Weights of a small mixture-of-experts language model, trained from scratch on English Wikipedia: vocabulary 16384.
Below are experts of layer 3 (counted from 0) of a mixture-of-experts language model. Rows are named router (the router's row for the expert), up (a neuron's input weights, with its number) and show model dimensions 128-191. Each number is 128 + 24 x the weight over its row's rms, rounded and kept within 0 to 255.
Before each expert's rows: "gets" lists some tokens that make up at least twice as much of what it gets as of all text. This comes from a sample of Wikipedia text that the model never trained on. Tokens count by the router's weight.

# expert 30
gets: " G", " L", " C", " P", " N", "^{"
router [140 136  88  90 127  95 132  98  90 160 122 101 137 149 121 124 130 146 114 124 133 123 117 147 131 132 173  82 137 125 116 135 103 153 104  97 102 120 112 126 131 112 152 101  96  99 148  93 170 156 136 145 177 105 155 142 162 113 116 122 107 167 123 115]
up4 [100 159  97 157 137 129  64 117 141 139  84 127 104 108 118 123 123 134 119 144 127 142 116  98 111 115 114 129 103 166  97  75  87 145 110 149 104 115 122 143 129 155  95 128 121 115 106 113  85 142 114 129 119 137 140 143 139 116 154 149 112 137 107 188]
up5 [137 121 115 100 123  79 158 114 129 138 130 145 131 147 133 151 146 119 157 146 127 173 131 129 119 153 111 130 141 118 106 178 143 137 129 135 176 116 152 150 113 164  62  52 140 117 127 107 142 116 106 135  96 144 119 127 168 166 177 157 131 151 140 142]
up6 [ 99 126 155 132 132 142 141 112 136 122 110 165 113 109 125 131 120 131 102 101 126 126 161 132  81 103 133 105 103 101 117  74 139 152  98 123 138 167 141 116 146 112 135 114 129 104 119 112 132 155 115 122 145 155 150 142 161 108 116 123 160 127 103 106]
up7 [116 100 135 136 121 172  90 133  86 105  99 105 109 143 116 125 121 160 156 156  69 105 145 121 123  97 121  62 148 169 146 130 115  96 128 129 150 134 125 126 116 137  82 119 155 181 108 123 125  76 166 142 124 156 128 157 107 152 134 138  80 122 168 149]
up8 [109 140 130 153 164 150 130 147 110 112 180  87 165 108 149 129 135 119 132 132  98 123  94  86  90 157  91  96 155 100 112 106 177 154 111 117 157 125 154 166 126 157 126 126 127  98 132  91 140 139 149 155 119  85 168  97 131 118 154 121 141 140 148 135]
up9 [100 112 107 123 172 122 127 137 135 159 148 114 145 123 100 110 173  99  91  85 115 123 127 144 121 108 116 126 128 105 134 149 170 143 141 134 127  95 161 135  83 142 141 116 130 105 125 137 178 110 115  92 133  92 137 158 199 162 166 119 147 146 179 163]
up10 [131  92 151 111  70 172 145 165 108 146 134 185 148 129 157 159 150 167  66 160  82 135 119 132 117 102 108 147 104 118 108 157 122 129 125 108 132  99 149  97 147  98 172 112 112 138 143  93 123 137 155 142 135 132 135 123 166  95 142 112 114  77 170 142]

# expert 24
gets: "h", "an", "op", "is", "a", " S"
router [133 168 119 119 105  98 131 123 125  74 112 114 126 140 147 153 163 113 109 134 165 138 117 125 118 131 110 115 113 144 117 142  92 120  83 125 127 164 159 150 148 160 147 112  84 170 103 161 135 134 126 138  97 149 133 116 106 108 155 107  92 127 134 117]
up4 [ 89 123  73 134 133  95 116 141 141 129 142  88 151 103 117 142  87  94 144 100 171  74 151  94 133 118 132 112 126 136 139 134 100 150 122 130 124 139 109 134 110 171 112  56 138 149 139 141 102  88 106 155 145 135  97 147 108 126 164 138 103  96 117 138]
up5 [160 121 136 156 125 104 126 137 114 169  95 107 165  65 142  95 105 118 158 103 117 177 147  94 154  97 105 138 137 145 113 100 116 105  96 146 117 111 110 112 135 112 111 138 137 167 157 116 113 155  72 101 140 147 109 123  84 129 117  98 132 117  95 104]
up6 [189 146 140  72 118  96 108 154 112  79  48 132 120 115 125 112 163 118 109 135 120 142 119 126 111 150  98 162 115 179 144 105 122 147 135 139 148 137 142  96 138  84 118 111 110 127 115  91  97 151 147  91 125 133 152 141 141 144 136 125  78 135 101 112]
up7 [ 88 107 103 109 160 133 130 132 114 137 143 158 153 128  82 103 137 121  99 102 105 163  90 132 140 128 119 178 138 111 121 136 122  58 152  98 158 132 122  68 134  84 134 130  59 128 120 132 117 138 124 124  76 119 143 110  80 162 120 145 107 104 115  97]
up8 [159  90 136 118 148 146 118 108 153 106 119 164 132 147 107 126 130 146 109 142 127 123 140 119 128 109 142 122 155 108  76 147 142 145 138 123 136 117 141 171 141 128 138 131 147 120  86 129 159 145 128 141 121 102 137  97 149 153 151 121 182 125 142  97]
up9 [ 97 147 115  92  86 161 150 143 100 129 125 102  95 163  75 113 153 168 112 119 107 134 134 108 162 164 108 132 128 124  92 120 128 137 169 131 128 129 123 133 186 117 135 137 137 121 122  90 118 175  95 140 109 123  74 153 130 140 136 171 122 138 114 136]
up10 [ 63 110 131 149 123  92 159 152 156  88 143  92 144 128 115 145  80  71 101 136 157  74  87 135 119  87 113 147 145 106 131 162 112 133 124 161 137 124 131 103 133 120 113 159  80 169 164 152 136 131 133 155 106 123 123 111 134 128 158 175 119 125 110  95]

# expert 27
gets: " | ", "; ", ".", "ial", "ma", " |  |"
router [109 115 157 167 158 137  99 142 175 126 147 116 122 150 122 119 155  59 116 168 109 153  79 164 121 104 135 192 127 119 109 150 170 126 149 156 147 135 149 162  86 118 123  77 115 116 102 127 156 147 180 153 143 139 145 110  71 161 118 131  80 116 104 113]
up0 [ 97 131  72 130 134 163 103 155 169 136 146 139 103  79 122 113 131 119 105 145 165 146 122 131 119  94 105 137 114 102 135 138 114 104 113  94 115 144 137 134 129 159 141  97 153  90 101 130 140 165 153 115 118 152  85 118 132 137 101 120 112 111 185  84]
up1 [177 153 147 127  86 110 145 178 136 138 168 100 129  88 128 137 154 117 123 133 103 140  98 137 112 141 172 181 145  86 103 158 123 121 110  93 125 108 118 107 111 111 115 123 105 110 119 160 172 114 100 119 150 138 115 151 139 147 135 145 195 158 117 154]
up2 [ 99 135 146  67 152 149 136 123 126 125 137 137 127 177 124 105 133 166 109 105  94 168 152 112  94  98 128 158 115 129 106 119 124 129 107 132 124 115 170 127 106  78 127 125 167 132 122 104 119 126 142 118 124 138  86 103 140 120  98 124 101 146 161 119]
up3 [ 87 139 128 136  92 100  92 121 140  83 140 173 117 133 123 156  93 123 115 165 110 166 117 157 123  94 158 151 149 101 130 117 146 124 117 132 118 118 136 153  98 130 137 137 158 146 133 133  95 108 103 131 124  81 120 124  98 134 123 126 100 145 136  93]
up4 [119 155  99 128 143 137 150 172 108 138 108 141 157 134  91 119 105 146 132 165 128 166 149 143 178 140  71 114  97 129 146 153 134  99 133 158 123 132 115 149 158 134 116 142 127 135  88 122 103 165 108 103 135 105 163  94 104 144 129 112 163 145 122 113]
up5 [129 116 123  90 154 159 160 138 135 156 102 156 170 131 125 114 143 126 131 105 120 134 107 118 155  99 107 103 122 181 130 119 154 111 113 160 136  91 134 129  98 117 117 160 161 178 122 119  95 114 170 165 116  82 184 117 132 108 108 127  86  99 112 148]
up6 [158 132 157 155 130 108 122 183  96 138 129 139 113 124  95 148 162 101  77 113 145  91 100 172 119 153 126  95  99 138 128 187 102 114 146 113 127 139 138 106 107 125 108 125 149  95  74 128  88 135 134 141 155 152 151 171 112 146 109  94 122 107 108 127]

# expert 28
gets: "2", "1", "3", "4", "5", "6"
router [123 168 148 144 136 130 148 107 104 142 159  96 134 118 125 119 136 131 137 142 106 104 142 152 148 147 133 103 162 117 121 116 117 199  99 141 100 205 128 132 131 159 131 147 155 129 147 111 110 141 131 118 131  80 154 145 140 114 141 118 125 104 187 160]
up4 [113 125 117 127 124 152 107 151 107 136 120 122 142 115 126 131 113 117  84 115 160 106 127 117 156  96 157 134 147 159 112 152 138 108  67 125 116 181 128  92 133 146 149 180 127 124 143 176 121 168 106 134 131 111 158 133 118 181  98 126  96 117 123 138]
up5 [105 107 146 114 127 128 150 139 150 121 148  96 107 159 145  73 161 106 150  60 141 151 136 127  78 142 100  96 140 124 141 135 120  93 127 100 103 115  87 108 149 170  96 122 144 125 148 148  91 120 128 182  96 142 169 129 114 142 109 125 182 100 101 116]
up6 [126 124 110  96 133 179 117 102 111 146 104 136 113  86 129 144 119 168 121 116 105 104 136  76 154 151 165 143 132 126 133 185 131 138 143 120 102 133 110 125 114 111 154 159 124  71 167 135 139 157 145 162  92 104 137 143 131 107 113 112 121 134  99 119]
up7 [119 144 110 120 135 166 117 180 172 116 112 126 108 117 121  88 167 172 161 117 155 140 125 140 141 153 129 159 136 132 126 142 108 123 148 112 134 149 123 119 150 132 132 152  99 117 141 101 124  99 163  89 166 130 174 143 123  99 131 127  93 108 177 172]
up8 [114 113 181 104 123 105  47 130 129 117 123  97 138 137 105 110 143 140 120 107 115 144 120 148 117 151 164  92 153 148 149 161 134 159 111 153 128 102 140 109 114 101 108 104 163  65 151  90  62 129 123 152 118 125 160 119 170 156 116 105 168 104 113 130]
up9 [157 134 133 139 131 146 105 154 118 124  88 109 125 137 194 127 105 155 109 145 138 112 158 157 168  81 114 112 127 114 144  98 122 138  96 132 127 162 132 102  98 111 170 148 155 140 143 144 135 143  58 160 134 113 174 124 164 134  96 115 126 136 125 119]
up10 [139 136 108 140 134  99 120 115 153 137 126 146 107 107 117 102 141 135 119 132 142 120 122 158 133 101 106  55 140 108 115 121 135 109 150 115 135 150 143 160 153 119 100  89 112 130 154 114 117 126 153 147 135 124 115 104 127 136 124  89 114 113 142 163]

# expert 26
gets: "st", "th", "at", "ed", ",", " "
router [109 126 142 136 138  96 100 153  85  93 173 126 158 125 154 136 148  90 113 141 143 105  75 174 166  84 107 157 152 154 156 143 102 134 135 161 141 143 161 142 101 147 125 128 127 135 110 119 149 118 148 135 112 114 155 131 118 123  97 108 117 145 152  81]
up0 [117 170  75 132 136 144 142 131 133 162 137 131 108 106 117 120 109 100 115 146 139 123 130 105 132 128 121 106 142 115 107 123 114 130 134 152 140 111 134 104 116 105 104 125 112 143 115 141  76 183 165 178 106 160 106 130 107 136  84 101 134 112 116  74]
up1 [107 105 137 114  99 130 116 125 161  86 129 127  81  97  94 135 114  96 143 157 101 144 122 124 115 103 108 114 152 132 159 163 146 115 175  98 152 171  63 114 127 123 126 161  93 136 101  98 134 152 133 129 151  89  96 101 146 132 124 133 112 154 160 137]
up2 [105  91 171 111 120 146 159  99 135  80 122 128 147 119 120 118 142 129 168  89 143 123 111 161 130 126 132 166 132 123 121 178 135 117 143 150 130 109 117 139  88 150 140  80 144 108 132 116 100 109 143 131 133 152 178  90 127 166 139 133 124 129 120 163]
up3 [139 158 133 109  86 123 108 149 134 121 113 122 103 138 130 164 136 125 146 162 122 105 102 137  63 115 151 167  93 119  84 122 130 150 132 161  77  79 163 115 114 150 131 139 145 126 124 131 186  94 147  97  87 159 131 101 124  87 140 135  83 104 135 171]
up4 [117 128 156 113 122 155 120 135 118 135 189 155 127 102 148 117 132  89 117 120 150 174 103 107 130 163 110 111 123 172 119 145 136 124 120 151 125  97 119 161 102 121 143 149 105 172 102 129 128 120 135 145  97 133 114 146 104 112 107 102 109 140 142 117]
up5 [143 129  94 145 116 128 113 173 128 102 139 143 121 153 122 161 105 106 125 109 160 109  80 133  92 109 115 114 191 146 109 101  83 126 150 122 160 197  90 124 158 119 108 120 125 132 167 146 124 146 127 121  72 138 137  96 152  79 157 132 103  81 122 120]
up6 [150 130 134  93 122 170 105 104 171 150 160 112 150 163 116  71 150 110 110 121 117 106  99 137 101 138 110 131 118 133 150 129 143 143 125  98 129 148 113 169  74 143 101 101 101  88 120 117 121 137 137  99 128 126  87 100 145 149  99 132 108 118  99  96]

# expert 21
gets: " | ", " and", ", and", "'s", ") | ", " that"
router [134 119 142 147 150 129 105 160 128 117 126 146 118 143 137 149 176  96  89 111 149 114 144 115 103 100 128 110  95 118  90 123  98 156 131 158  98 187 145 120 114 124 143 145 118 110 105 142 109  93 129 105 131  82 148 150 115 162 153 105 114 128 164 149]
up4 [142 160 130 163 127  97 140 138 157 136 110 113 127 159 125 129 108 139 138 137 107 111 126 147 119  85 117 123 182 101 131 131 160 123 144 122 113  88 148 106 116 143 137 155 145 110 107 134 136 115 109 122 106 101  86  76 137 127 152 122 114 114 110 175]
up5 [159 103 116 143 140 112  99 162 131 136 131 147 160 110 102 132 141 192 142 135 138 130 152  95 130 134 147 130 127 117 124 124 131 117 129 110 134 122  57 134 134 148 126 121 161  89 132  94 106 140 165 144 116 148 113 132 105 107 130 156 119  98 106 158]
up6 [184 132 108 178 131 116 139 134 187 153 142 122 121 140 107 102 138 109 140 132 139 144 149 187  86 136 105 136  98 119 131 128 131 117 105 133 173 160  83 161 123 138 125 163 174  99 108 156 160 152 128 133  97 104 127 129 113 119 118 138 115  98 157 106]
up7 [112 142 109  90 132 144 120 126 163  60 173 101  96 128 124 159  78 105 158  96 132 156  91 144 137 158 160 137 138 141 160  86 147 157 144 173 118 154 106 110 154 138 171 105 113 127  96 149 139 108 135  97 118 121 157 136  98 129 134 126 146 156 134 123]
up8 [126 134 108 165 131 135  48 152 102 128 108 128 141 121 126 118 133 142 140 104  95 111 109 135 169  89 159 123 138  98 164 128 145 100 130 132 160 115 136 160 154 136 138 103 123 104  87 107  95 111 121  97 117 127 120 164 149 165  55 109 164 140 140 100]
up9 [138 122  98 153 140 132 105 116 137  87 136 117 101 158 131 140 125 125 142 111 130  95 124 142 114 164 140 152 113 139 151  96 170 135 138 190 127 131 104 129 103 204 139 168 184 104 120 101 139 148 132 129 159 140 147 120  93  82 140 123 165 149 100  74]
up10 [ 79 122 117 156 161 149 150 114 172 153  96 165 130 131 169 131 148 132 125 124 107 140  84 117 120  88 106 130 145 107 126 162 137 122 107 132 127 132 131  89 120 128 101  81 135 107 133 141 127 102 120 120 156  92 149 143 136 144 152 105 153 135 118 169]